Experts of a small language model.
Size: width 384, 59.8M parameters.
Experts: 64 experts in each of 4 layers, 160 GELU neurons an expert, a softmax router.
Training: a variant of Adam for the experts, 10239 steps.
Below are experts of layer 4 (counted from 0) of a mixture-of-experts language model. Rows are named up (a neuron's input weights, with its number) and show model dimensions 192-287. Each number is 500 + 50 x the weight over its row's rms, rounded and kept within 0 to 999. Numbers have three digits each.
Before each expert's rows: a language model's description of what the expert responds to. This comes from a sample of Wikipedia text that the model never trained on.

# expert 11
It responds to: Short inner syllables of split words and names, such as f-art-hest, b-ug-gy, Beng-als, P-ist-ons; also stems like top, med, wild.
up0:463446497503570353459611495529472514492565471500503522480515430518506492603472495509549493481499557488566552605503542577373504530523476528440465520569471546476510625462497504491456589446565555450622512571516501494478466441511515483496376473443557486464500480539517564562465396488486530479
up1:571479572483481565543467498433464483531507470543546413628466464493503485444518521526486534439518494463446454550569448457525516532488549527511515509384561508451581497466535441489573501403497451505435490477432471598507510532414505577447445553550492426507445470590449526505502364459544474453
up2:465445490407408526612488495463555558504499494522570437460497510468561491469537584499546488465509507476405526421425519556467500472514535501461556516467485514480508519497473458508384463474526543508554456506503490531516471585515443507555528535475533588467439531532535547463503368537425539526
up3:402484558520480485522474486489461550449528565534458532555450432497487512497523420542564512467516499522459508516532498494498572563515466509526562420489622529452506443480485452497428485549456519480468574542512482417485531536452527510554393460545510506567517590484574508577533409519517547500
up4:520504551500417504466478476538470470457490503544461622506587604511413485535433507491502571530461492552553439567507420541457534553523478463459510449478491582491508491522515565548602511481554603455341490484487526485483497512605450454398502488594485600498427581553479523530460469517503414456
up5:488491353480538552503499548469502495443468555514537503497457543507552422408493645465506532477502472532537515471522483416499487492487491486509535554395529436490478626510407444524489468512593475543502437439488508455526480532451447500517514486459551485488490442526599469400587488559529481642
up6:437483561568411430546502453549554513516504633507454526503466578520576514552506522527534545530475438511488478572523528522494383440480475461528466474518567538510570525501511599529515507564503495515424475522514502513509532557422529554599502461592434485466493530478479471485498416472528534573

# expert 25
It responds to: First pieces of capitalized names and titles, often in media credits and lists, such as Ar-mani, Pro-ceedings, Star Trek.
up0:487497389523495482462525516455496501502512495445508461557625535470466478535524584493486596516472506479464437430472477487485487534397506456553472461428435517465450494544519470560513494508521579558497613567579454473452527527516553538577499516498550601653501457521497507491561537573464407412
up1:488501417443518444592520495480540511508467462512470541454530579402471493459521469483457512519549511378495582415533598464504529512484520427485475499553442499449429523522509527508507459508478513401543495419448488519532491526515412482486486548534519436472408496436416478432555523490525481480
up2:523549485424504481466452535452431516479474495463350487570473541326456564558528512549531495541531487449451569466519440460465519576418575518499487561534552426421461516493511559532497551553546499535588521524502529570473496502494511448536559491509490387397509453491560378444481470575496553492
up3:472529508520529589571500359508606618509535474481546432492492557493571486437474471466474459588579479558419536421570502489450500639492527540477604491542496478479499421546567503535520584466587596565485491505432517573451533557474421607528543470466413446554546579534451489423466593533582405432
up4:521472482515545483634574564494480545508517532512431568517526588421448495475523599552496452449443516575440459519485632408448511513397477541431468485446596496409486507612430501508496469538478532558410532459462514499521481451539481524549567570491500431465517538486529477429517432498454610546
up5:465480550497485456521459487485505605463460440497496510486450447430570540533514513505491489517517531482526555460433516440522515504426458534532479476531590512407528549527470527481418473390468544486525601474468424538525551491509491590493556501444495529560449530589418581447539547456487420496
up6:458522501502555494484480419418516436433493456491470484417529425559425538476563476485489483509580449486506454542547567436521552473408528549509478493442480564575444508439547477454535575486563532512543528456515489512534434602493554583377517536492462545448418579480475531529509511532510444474

# expert 46
It responds to: Subject pronouns, auxiliaries and connectives in running prose, such as it, was, is, are, which, also.
up0:497515474455536578436481408511458570463444505471458456555480474488615505490517614489440549523514574411565535436504565491565499461464574465527493455524546482391515537416498444499498620487555525453514492504480484567469524537503459504571457436478501523517480487511502429461484562554435483527
up1:472429467515429556532515518579497469503594483449529571569480537458579422439478483506428519558496556530522581505490527408498501439462540427547492546565479534460523466468541530548470485445507470520481540536557531515460458436587551527535432440500537532455453416618518473477534514522502399526
up2:511526494540546522564536495466569525512487567491491447598431466437547509537526610555497444525567491446469533506459414507480533434560464565523573562545497484553559491513427537458465504569448391522481508436469508483467451610411554551404486571467504585560445569443531478500531488517529572516
up3:511448561467562566554465508492581516461510464563553455485589490589502514484518566584406517464532501448502559533551507500490622446439501505589420507482477585516456603512554405591532494461366472493497464491427555605431408587518480533464557544451407513483423447412551478453556404478551502499
up4:434418545462548502499501481510373580451509565530497545391580477465503589558547509529396501480506553454451512370537489511435473437523464483465471472577502577518519418454588477605465530410474444460557514480442441478529500523593489457579377397474516520378529508552476450461514560438442565417
up5:544487477485520484485366503555542603483485533525544467468556514598493502444544503482482489567496497455443542522540494578485491413496603522524487575487410466474514423467469487476480424505499571436489498413523531525508522494492457544439579451541419513495391596478521555543499559410491443584
up6:501415424501507519526482535499501468501554478533430439383481500420523532456542497486516530614586501445493449527507421549468489503492487485542481503581521487484462464541429597447426480532501485437545486567497453502424597535463457482492427439488537498440562469460623493470528518406444574462

# expert 51
It responds to: The first digit 1 or 2 of years and numbers, e.g. 1940, 1840s, born 1945, 2023, plus line breaks starting table rows.
up0:477481516574470553480522514566471507504469514550427443456467507593481514495486554410474527546492507415474509481562458541480528501530473489501545453552503548469565436507490518478592499524559461512494546497470473478527455604431462454466542550530521491482413570499515425474490479475533425577
up1:516518594541488454516496435459526572554373580534441490525526535549518537589499542411482452461436549584486450493458526419487488543483441571490446569565499491481495404387565537459457569477517453480585533514516468560457385523468482474468441500399530507526429545503460512510501454512539509537
up2:379568479514536425546579502551607554536474447526527449524530462532537438454516426555517476578625479478562436453455467413463464539445526451499518470546535564431499465502526490499503534516429530609499541486517513487432441524582537472520459553520480493491549478515423445488454473512495486417
up3:465511549547472541519464519655597508381498498469458489509462517520524546516486520518471555463449581472498446407557462522493439488501456531499456569533535523460506457490555501577514534507569525486472546463454470508495554510476512461434475423499428496458511531428498510568445488480537513541
up4:547511521488443475510461450551456521483550495542501521461502543564513488478497501412457501503510532478527509547482513555481506514512498520437493577494534507378584430497501506523512477563557473457498496457596448455478488545466490562450541509541488504538508565521463486438482517448531496614
up5:466508524482489520471473480510489571474502432563517527463506488469539430499469606432522502496430506531473512498525468453464491513524548523504539540470483526509561516491510393508425443524478441528553502484481600539475409605422411481534534479507492594522440538577495579435619515500608491460
up6:447484569389489564441390500536464502526492489519563574542501436556504580446516503525559536454577462431530491473534522634498507557470459464545451422446525603492401456487490544496555508491438445467556515537457459501513444602508515466509535544515561509469448454572552478485481555479539517503

# expert 44
It responds to: Paragraph breaks and first letters of capitalized table cells, especially three-letter country codes and positions in sports lists, like GER, CZE, MF.
up0:505397564492493475520501451527485497432624448458482610457573512514498648494543460468577503499569481455530535490471492564501479557414506499592561510625494418507494466545534464426544529520516515505423595486459445507578488481439519474534555501531501537535521500575484477496522409533491519612
up1:575609560503497483507531474543564428508446554417555453388446514562485535492524564495531428625528480522479517460590529511477536512537445530510481464416502529495538486436493507519521542535525567469647514480509576511476585485473455477563530498478470503477453632532544513439445503488432515479
up2:389516493629500635550507395464532522507535552487489483545595414544528504429539585454444526580455489488493536495528573492523531476475443526568560457521549615434455490459493563412465495481492427461535566482507481476425536465498547528558539513445561459512561575493467390457543473526486485557
up3:523565473478468507475451481528347547468495601476420443539526471544537335606517483610509506495498543498559528501527480550469535574583582452486540458514566582448526594498399553515554477548427469497478458421520450536418546523499448436480442504399520463429508461481466467468551521430570473479
up4:466454478527477520601534533459563467517523508589575462406469535579596462490502583481498410484513536510604483482476552429467450599492483414427502502448436556475489494465463547445434492563466559487518530477453443509484525500472495605511451485518552462492529507579507452520514522512529477454
up5:475555490537545489443560428478530491511474513445429521464455540446518535473496648489503363541426488479532505559552468503472437500571486492482417546511653483479517503533426481484563521476504534554486540459492578537472407578564484463530597490505540476480554589552588602481442448488457398470
up6:477544501450497500480470514509430426586517528507497413501508532527527569500533433505493476565507499536380475483458574578474577485444553430542564441528492532476548473471460568561438481499537520534471508501470494518562517470436506481563536575590503492458427552547400519528458580457512583564

# expert 59
It responds to: Plural endings and common nouns after the or their, like disturb-ances, visit-ors, people, members, development, police.
up0:465529475614502483417568525509483528519422503436476482613529469453479538485416524538515447534461529525584509582486381466498552499527466462409558494479525523529553524499514492534587493569478531546497493522438487499488525445507600515501432499384475514466375595546525444495399497520508566526
up1:484506513487449482555535423617382515531491434499464481518629456498511518564383497445488531527537571510555487463521538514503482520584342516425424537551420528556502568520561530532463432455441547424503550471614529482643526438525469374489491482499514465397486549529501454525519532476483459410
up2:498501491510424569511498516425434437580475532517539529530540473428545519521478498581486418470547460529517512547452497483507523520468506500454622452542498426440427531504520561497460501453456537505474523589435389522443421446433485492447458530436403500473456504585394448463564578518514540609
up3:515499534500519507457485640578477519516521572454483488443534628660536425555494507542585458533517560367563469505604454587501508540442482496494575468536440506446486593488448562522528511406545543500522531467411552516563486574550442496555611457643436544572540502469537513499470507563492489493
up4:406509483556414525515541556520470532508386493508547475541486540541574589551433479497468527473528503479393494539497600403447570510541483558434558459464411566469521483543495500527503525461457532521511570464505519446480475442466490499502481566496560567382589496453526531503526460508480473527
up5:454486556427484600474512492517564465504563404529558556470511511598491504525467507430550534475490503536480562575384468504595514538436455481533590484527536423497551516494536515516452532484475544563521495403531509576500488493471526534454502495516351573591461512468439533527457504527484452542
up6:537478487547489512531576515514565514491548505513510485572494471475529459502520554461505562444453428578502549517480503419560475509526362430519463416521538531435479472502493484590583460445479548499483465506491489509529512442466532460547425428467474479577496556395468497589448456449575469444

# expert 13
It responds to: Line breaks after headings or infobox titles, plus copular verbs is, are, was, were after a sentence subject.
up0:445428496509524557419513493553463540462572519427553444455525427460490483473522372450491588509449539451528445489598494608514477491538566506641596499549416450449450484487555516452491498597525496527443529528509520530570459545528471482492506512577461521515490424472525482482547470500565464526
up1:541401479479527513520442540438471533384507448481538544482507439484390533513532462445484471520506501534474566481454496551461490502562501507611490547499531479504504551551522395489574486513521528508537548495509553603578538503477457477480514435489528497486492507490490510480481463412390458495
up2:456505384538405518534560449464604500431460552479562539566502557470483503477527506548543429544504581454525509493436466524510380483520506422512444424474503510510447527505453511497515504548492567534471530472534476399482570537559605525544539479582543461436506465542524387386507537386517433519
up3:439528616553588546516451651414449535552431560519493477572367533585481538464431463525433511376495471624436573518466460494546532472535483455491546535511385548525528474482596506459578532456437428562528495535506545471479424528490577512526565486543522449472354487497482539492546487526491470551
up4:525530517543418485438471497478515470524285487477451514545481507457484577597538519557566526478506524475456554444481502474500559504492419464494455582470462452485500498575538477447398542498480453526474535512529499555479565485518539494551492514446475408506463424491529434434522448525446490629
up5:449548457473454595468500490438486594453532505512578486521528558470545442453516485548472444462470545461489454421580490519377491598453490499583437495490467555508519457489457621491495497568512444528522478478403418540553571595519497538444582456489510564497375449525544498534488481534508458616
up6:498493439477542556533467514417543537510458485570509592520517510504491542520516442405484588424460519551564468455499451594550499475477528538446447571514507480496506417592551403533483546445447456586552596542563539450451481528517467556433510589472435449535482513546491544470502574475457534553

# expert 33
It responds to: Capital J, K, M starting names after pipes or colons in sports rosters and club histories, e.g. Jiskra, Jastrzębie, Jorge; also at the, University of.
up0:541503424475469517492488506522485529432542523444451541489441562528478565527502451482471505632440531558600480439535574528494431566463504421557624558430550483460519556588435497528509458498554593536576495473486494504561569473443547535561623537444520499522485461508487517417525487525545602616
up1:574502557558578605504567502449488533537509481510521543535578561584549494563630470442398415523368505509437496470514522463465473457439508577589494522493583435526509496495457492453505571438545535494455492471518458550546525495414529472459479502507469550578512491511547490510358564520502506531
up2:601599471452594443477591518401458530517574488439495513591584485464501460534500539529582455501502475524536482480535503504491520432471448544426483514437498465464556591515500527473521461454592433583571490537528498397550443423502496440527549459460502451551439438407515523482555568487492527573
up3:449595565442452488457502482431485572568530515428519587582496472557478542552474486530557519488543614496491540574493499631515531454488506532573510474445529526458466452455507515476559466443560587487489513550470517529520490522521531487558524575496522493496566565495439579502464525563558554474
up4:481510429549533487479530543505518441468588532558537458501445507429510485522493507523449489592447565431471512495457511501455538495472432455531612480532513402480475539474529544633535528577562431462502464476593500439530425478464495487533542447501461468430393482459429455471492592553543508458
up5:486575412595472459459426493481413576500504489495483567539518514440513466493512558548545444518583502530529494572558539475488594548497533500490482532548604448456494583486482547459510505535492531509552562542443505542503394621451570588515542477445452494427540566512467515509546573440461589464
up6:482428508480448536516403459418633510497524420427531510519532494436461554556591460478435510504491525576532480526533456567450442426489574524568518482460471563490473524485502533517504477491480480499520506502560517534464550638565444506549504516524483508540525413492382518458497455499603460544

# expert 24
It responds to: Line breaks ending a field in infobox-style lists, before the next entry such as Born, Language, Running time or Religion.
up0:477513426384530511485466538447461493554489493412370547575542535432520525499478582501489544483525621428400511460464525531552422514452464466600470511441514434578460502531527510511561584488471454486489493490475469562530488479570487612554519480494463519517513483509509544546497454509531581477
up1:435460458539530554446506411510551501448594450553521573467534562524505413386518506503464507558522569492409454517444516456454550557526373458467517517399563523497413467525497533532559494558532468559512519468593584474552444512454482438410573505585494472531445536505492482499488508517415567522
up2:501559585459497567478536585506418496548543602433498451498611469512585502401504546533523451460545468460516536520471490609444444569522638522583626501401453558468543546469420550469456535472544545538467439499447460537468502415461458489533493553549416436505460448488495526437525542414495527457
up3:424479496499474576607512477490483485529477438461500492517538504485581638421520527457557502459466557627537448439471495529402610538451547481568529584534463430377507388509566522525531552427558463558520533446496530594575465551500534608482414473583424487440467493528531497482551514511512480475
up4:386518433465466514488503525416514535539555529504457537488472490528440426572502551490492499523456537481512473539530447454458461457497543503475435522463412519472481512418439479499511543538478522485489524491494509489533464463530493528552469523441495505564453457573408531523438462594511508446
up5:530438501519572542451504565474448536502583535578497429487491609543477429529490506424499535518533547453520442473572508483448469518412407478546468523491485497543588517522511599530468496406476525453583474537444542497512442451586566588502426478491414495490542460536530337501533496392521544477
up6:423498520481474423526541514528586497423539494418445509547562481533575499504572505506466475576443543521550534481444521420425419447528489578390416498536475551485498473505524541557479486517511495499452452451437470477580531539488502644613468531469528497574506481475427461486497579463464500476

# expert 38
It responds to: Capitals and short fragments starting or inside people's surnames and given names, such as Mc, Sch, Wil, Th-w-aites, Cre-ight-on.
up0:413399587413444480463487515448408533460509469569423455506563572507470465469512419426423593539511501441520452520549466537485448516556569563478532528525502448392487514518540542521533431517532437515547489452594543515389525555478514492520483533513466547504513492497499374518507377577478470447
up1:445514396545478486457513456529482520544504509523487475541461468491547534576518609507501476539471470531611566545535554550501606537461445510522457510568463456534415435525476480587521514532496505520433533472556466382581506523503489534450471527482523501556593487463506488512396549539447513484
up2:484493610461476453467486478436502639414452477449599569634525501518563546488516404525431501496509493454453372504473383513492461544530430460489496527500523467573500502439459513435456587522524563531393489467588525596529435431476588465543540598471490511557498550507337586484445471486480393453
up3:462401526483512531471488495463512451538521489440527436453486521636607495507532518317437416560411445361549560517595455559521515496480521405417519552539502503500496434506518445507528468572396481503453494470471460530544448540498505518540454522531521518393475480517525482484508481511488516461
up4:545466556452490616546508472474524476552557546467479529485531626530500450440591470407488426486553514490531518478467382471519566522468481546431565607521468441540433392503491448361611498491483570485404545472552566516574540442503537529529510572493477561450418469481473497516528475513490520504
up5:608481490586524476552545546527456473521469453518524469575547551554497556492556548504540488528540548488512456489475530520401476467453453540479470411531472536463523475387619546465497492537532556592444572490458511542582477576569457515535524512531548466524531599418492485529541592509492474500
up6:573569454486470526542617521455493504530540533535476553474372463549577475432484517396539544535462497530481529509495612531419492451520484419471552466468502458462505544562460590430515466440462494563574488500510460545486470499590437499495518416424589504538506508460492518484573492446490543428

# expert 47
It responds to: Pieces inside capitalized place, team and surname words, often after an initial capital, like Ch-arg-ers, C-elt-ics, T-av-istock, O'C-ur-ry.
up0:480524439459535492531466459393511435501571534441521533515449432505487544443493518480572482505487541525551457467435517505472499509543557496528521510451543514487503539526408541499419504502492465450462543487582466438485436552459551482538389439452544461555515549558536489502554548492522569493
up1:592520439448482514512549494516490580398560467470423579540552522524538479421526560510426434480483456517433504554451387484526438563499484499433527520417536542485546482509596545501494463488503518574417498407518466519525543547619523550517491508552451495499380540527552609473429557494455469424
up2:426540421460462505469414453492413471461548535486466447507574520538500445587613516580433524554500449420419446455474457523522478568486488562500460544538566473519557494486443512520504541540443484447492486485474471582620514565505505518511532372474562489423521506454504558514541433487554554506
up3:504524535492467517542498566559498463541495501393629527462517478477447481528568461526429511467553521521441528455536504516482473491549605513541585502479442460419482496493511479394481473596508596455540484500627550520421576477502501444458591459442351469528474518511464484496498520435546521501
up4:404507515386449533562513486471489499480488555474467595590554475510545522492506533510475569460476485563472560559413461515513468493489472540535523513453429572566576529502489585491438472507442520464450494488487480628527429542495474603574575508550493574423519473562527437563479518484508447544
up5:473516547541477498540581507519571571480484530438562461502582470442516533548468487536478407479519571547520514447594506488478496470500524543493474528380547479466451498518507445482509525580522481450501471413568474528441456499493538396449461573526517472532436454612409488553494508441528539549
up6:429404470601425625484487489478460511447479528540573484548434413507567555460463422533577486473472493463502495523460482524483459529478561460500547491543661520547486561458511650538422501522438480367481614457565529491470422491438472434486565510446488497463379459527458647504555542518482498525

# expert 49
It responds to: Fragments inside LaTeX math, SMILES strings and odd spellings, such as \nabla, \frac{y, [C@H], and Blue Öyster.
up0:528515462567494429557522468456529522498523572467468568516480545544563498627485575571515466536519501626557490562495493521460596455475489547518487530433505485537438448488567634517470449498430526545466509479555577417490512527514558519466526536516495641421519497401591391405519416508513511440
up1:510497514555440490509486534555448608477496451531586444551558460394510490437457514437523487403485598680408528462459561502423506550621440485539549481475535464522469477514586501554530467452598512444513534446483538538372472529516522524525417531526451432587548531492525525445478537466507545444
up2:537384414520452628557461523563522499366538442430442463547537507556521470504508447429434511480448532374549500417526556500459598428434471406468548445483494597517501470534464498470530547571606577517480550540411597515573509474584468539506518432486442497511420506468399508470456519489521492479
up3:448493484522384430519452529468566512449567474517422415464511457485519533590480508550497462533445479490466556535489508450442451531465438497451489478520524525575566426551545514474523526507514540379514509488473494537565509393546588571452568433524542450466475483490511497496501444512495522531
up4:478486420546523464471437507385505498550511510450503530520568476484468493423454559460592465492495504378557468505446507456489481665519587519570524459463587509538521596477467409470524492517533455506564535439473509551465521487410495463537468481384372411522535580464321487468506522543537481499
up5:611484501431514572512551467497563554469543511568454484547470478509559471486456523545456538431522528467534530515571562436441518449570487515482534577507477450478509391521546526522482497524508473379460513508514611550442546547549555492419573534542522554412527506591483424457508586413460557518
up6:571526485454397496586514558518476482566463577580467530478505556457511428578576475456513533453497509490519500418438591387468624394629559536412480469569466492499442469404473483508514481530602443429374501456397518505571494581440456477418564405482439442470487467499536512408529468564550546515

# expert 57
It responds to: A lone capital L, R, H, N or T opening a proper name after a pipe, comma or hyphen, e.g. Lalor, Lowestoft, Little, Tallinn.
up4:533505521523585492478577512569589523584583524489505506415582506470457482595526512447529532512548556486502498464529585501473540531401385469491450549463488407466600487491536552522532451473537421499568460568515497550517472560510464449544618501487479462511438574459462579357506447506523617501
up5:521542435452505448573506450520546520438568457464525543435585459542515430460520446558518485491483466512500424509468489438500479469543473511461508556520475544505470572528518510459434514448436476488544547527492527566617557467468591559624591499483459614488456582500533454423489446540504508500
up6:488619461484519530488498471480433546498480457511425523506525517602538543556525522542432428532535471449478508441470468441476536479511502492529571497520519539399482476488465529499549598529521475620489398510462605518609420456460513519510554528465429478453503478422533469471615543542438589526
up7:505362471490672526523464525537471489508503530519463545556606484540615435499529540508340502556451581482346484460472521476485588515384469471663470480496368527435473522509515446578496514505476557468483544505510554514468460441488486552567469400536458488499545484592396493360529492480538571480
up8:528456495466561505448497558598424525392595549506493518501469462532553499505532506403477554635424567526474515469529464469473410431550463472461514461523430568449520546445434582476520456533512551495517522539539488515502489438495488457536444458488511519586450556489541503386532460512494507556
up9:471466447506462504512544497591544444544580530470456551478553446506483455493555552511470510538506502475500495482523532526431498415396509449489501525554535479550421501522515476412412501514537391432408500443513609493526479500452429490546567470537537473597535487448534513424555481573577561491
up10:473469442536489533680425473576571548461498509478488386506486633484522496491527486551457462540471629533572480405495399473492500466483499528500478518591461536487478585572552452463530506454560562491464517467520607503581467575579459575633564541529492453498479550493518435401485537457497451511

# expert 54
It responds to: First names and name pieces opening biography or song article text after titles, e.g. Robert, Sher-win, Lang-ston, Bl-ue.
up0:505490556432562485529489470440510522561516484419503544558542517566530536500390461497490535486520524647420504486512511396414379610479601499497587569434492464480544533513527605501472537518457508487495558485546476555559498524515559423534522508493472511598530606435554490491594613547486509461
up1:479424543434457515512479420516503658559502534445532487471504502478569553498482514541404454432505468490498584535548448485438554560507429483504633429384486490504628617544525539542566486493497518487507514504500488539520402524469502532439591575497483634523479484478487434502463527502459475529
up2:493429563574503474482468530513490438481496493546404493504535458415635493412489577534561502562517535438450561504543480542499465520422535465456453583549489458509451533525585402443522558528558538514507538478382413479525491484399528414512495538437500481436517509376384467497462479566616632527
up3:467501534530519514548456491557562520549597528525540449407460491503531568489490436583460417464474464613418541354454514523503588517553450544430543423497566518471535493510479454492570515489527602531437541538421542587507464512458545494469577523474467504484483541456572526480561510483514519453
up4:473463460515481536609543543539523533533520459446519513512444478506573441514545508458614457442504490544542420503511461540484469502553491482546520475471561502528506487481520515478576514556539456517469505533462593465503429497517512507495566492408596410436542544617486523518493420480441468577
up5:486596527416479449495514499507510490542569484446578477539471510445476474493501443574440596507475582429434547478448521530481460554518547541505467542456464540512437419542440434537543537431506483462441561513449483499434566549463497502556527567459505544382413532544477423504417516521553494494
up6:454497463459495492422571459468442564566570473573526480461566522512505604470456519501439514547456558606483606384550511460542401539545456494467520513448569609428510514533533416585490566502563606616409515470429537592458531543489554434550580569463423571488485499480549522473565533498460541457

# expert 6
It responds to: Word pieces inside Slavic, Romance and German proper names, often accented consonants, e.g. Mont-p-ellier, Vaníč-ek, Mac-ch-iarola.
up0:550564439420555461483498538529589527583519517504565514484601495551531455488548531585519537508441518351501532449474507488539551541501430435417507488611454512482390563422478576447431559417497481564454477456427502508447505539523398499502516529470405527588529462479558515435466501518481457526
up1:444572482516504531564514458506497430523496671510541565460522517502532514466586527590541572530390586462391507470479460470586461398518568541520431557528577487514523438479396573548630494525604491511491565559491593417539464490475493524515504452451499571533446480484512456455553407597531516505
up2:452541577515497510520493523567520494479456479540560440529537478593562558454497459435392442533536505505538492503471491539476489581485538570440478432486501551506608475486508560488509507536265430484391540490398470557503512540523591458575531614631439559512500548435401464538472547457536603473
up3:463522468410490459519605485509481450557498498448509484576509560386406542557589434594465496531505474639502524452518439525447591463396558528529502491537514467463470446450445542543447581520466502549453534453460494502493586538478530580471365507462429529562480410409488562392515488614534596443
up4:584422473525481475551477559520533512521585489475456510533576506398539576584507497434453517428517501456511534583490552421419481481522489434484452457523478513473474534493618491570436529379506589501430542340405457491517456560445527444507581491549502483437478556508536539461471543532577503514
up5:485512509522458471563424465492469509534547467525614528463496485508481454379503571542419484497481522529386361496468427535484428508501496511506588559573440429504526538422553465464470413516448519551508462498395509598536521398542567488551481582502509457515496511545444428485537515481503387482
up6:619480541512425498444518509523515477459530462477553498518454578467495548415476523556542541551438468554590548580541470536446538530594502481483407447475544592569461470555508548527466439531417472555529523459389481452499423549526545524475590476533509573453484539512606407499538555546504517468

# expert 4
It responds to: Single capital letters (often S, E, U) starting a word after a table pipe, hyphen, parenthesis or line break, such as Sample, Seats, (Wiley.
up4:478540491437512416505521508526509415513484468555399547449507602461557493433488471438534516455502560509465639581511571491441527426437473506436513534474525494498431470494463477407462597594544542518535576500411481535540469527470447543541491492443429545487406522511477499496539489426462489407
up5:522560515543348378462453585527571608430428528420548518492561531459599538474540535442478492431566551458509580450549420475538553488538455537457539481525552483476516496503622471593560530542503632531532490502497543434558477491521463533414605498511368585518547472597492477517448484487516541445
up6:432433468472470484596579521495525491503485467462571525500597431457509456502519538520500529508517688508389503476545503413474437453564496462472502487508462402414571452517539493459477573474548433536522574445538443480491525512473479512481481588427520527497553530504435458483531507491516473545
up7:495537520481413474489492565380652509521439439435532457515545595505511516476497469562597454502516487524545482426456509541521536478470550449443503507507518489473544491565546508493523617549558422596593535447485461530546454589570502545513420463530424441521497447470532549511504511476570469484
up8:456470558480455454534623585545405527500534492441528549516499481531551560540544510467541569465385511511546474399468518444449524540642531521452479454457472408422450556506546524485358592383513467424498483497466576532444517464458520479539530555484507523558578533480509459471472386544437557505
up9:484428501536499524488537494476447444454585568526484549448512562603511641590539466481529499437495484414445494528573537497415472596539565427390495588561456436546421472462550473471505523468553462432582517454491466546571527568446508546515525553541562479488588476456537451524521403514513522378
up10:529578452481598502535508514536446492461501533475539565581528470444440575606497561514493553477458496613486504603529536545456449497576512497538528537552511515530525450478477562522450428586538476521483478433464498504509518512489540501528597522443540460419405530409438392457517487419521466565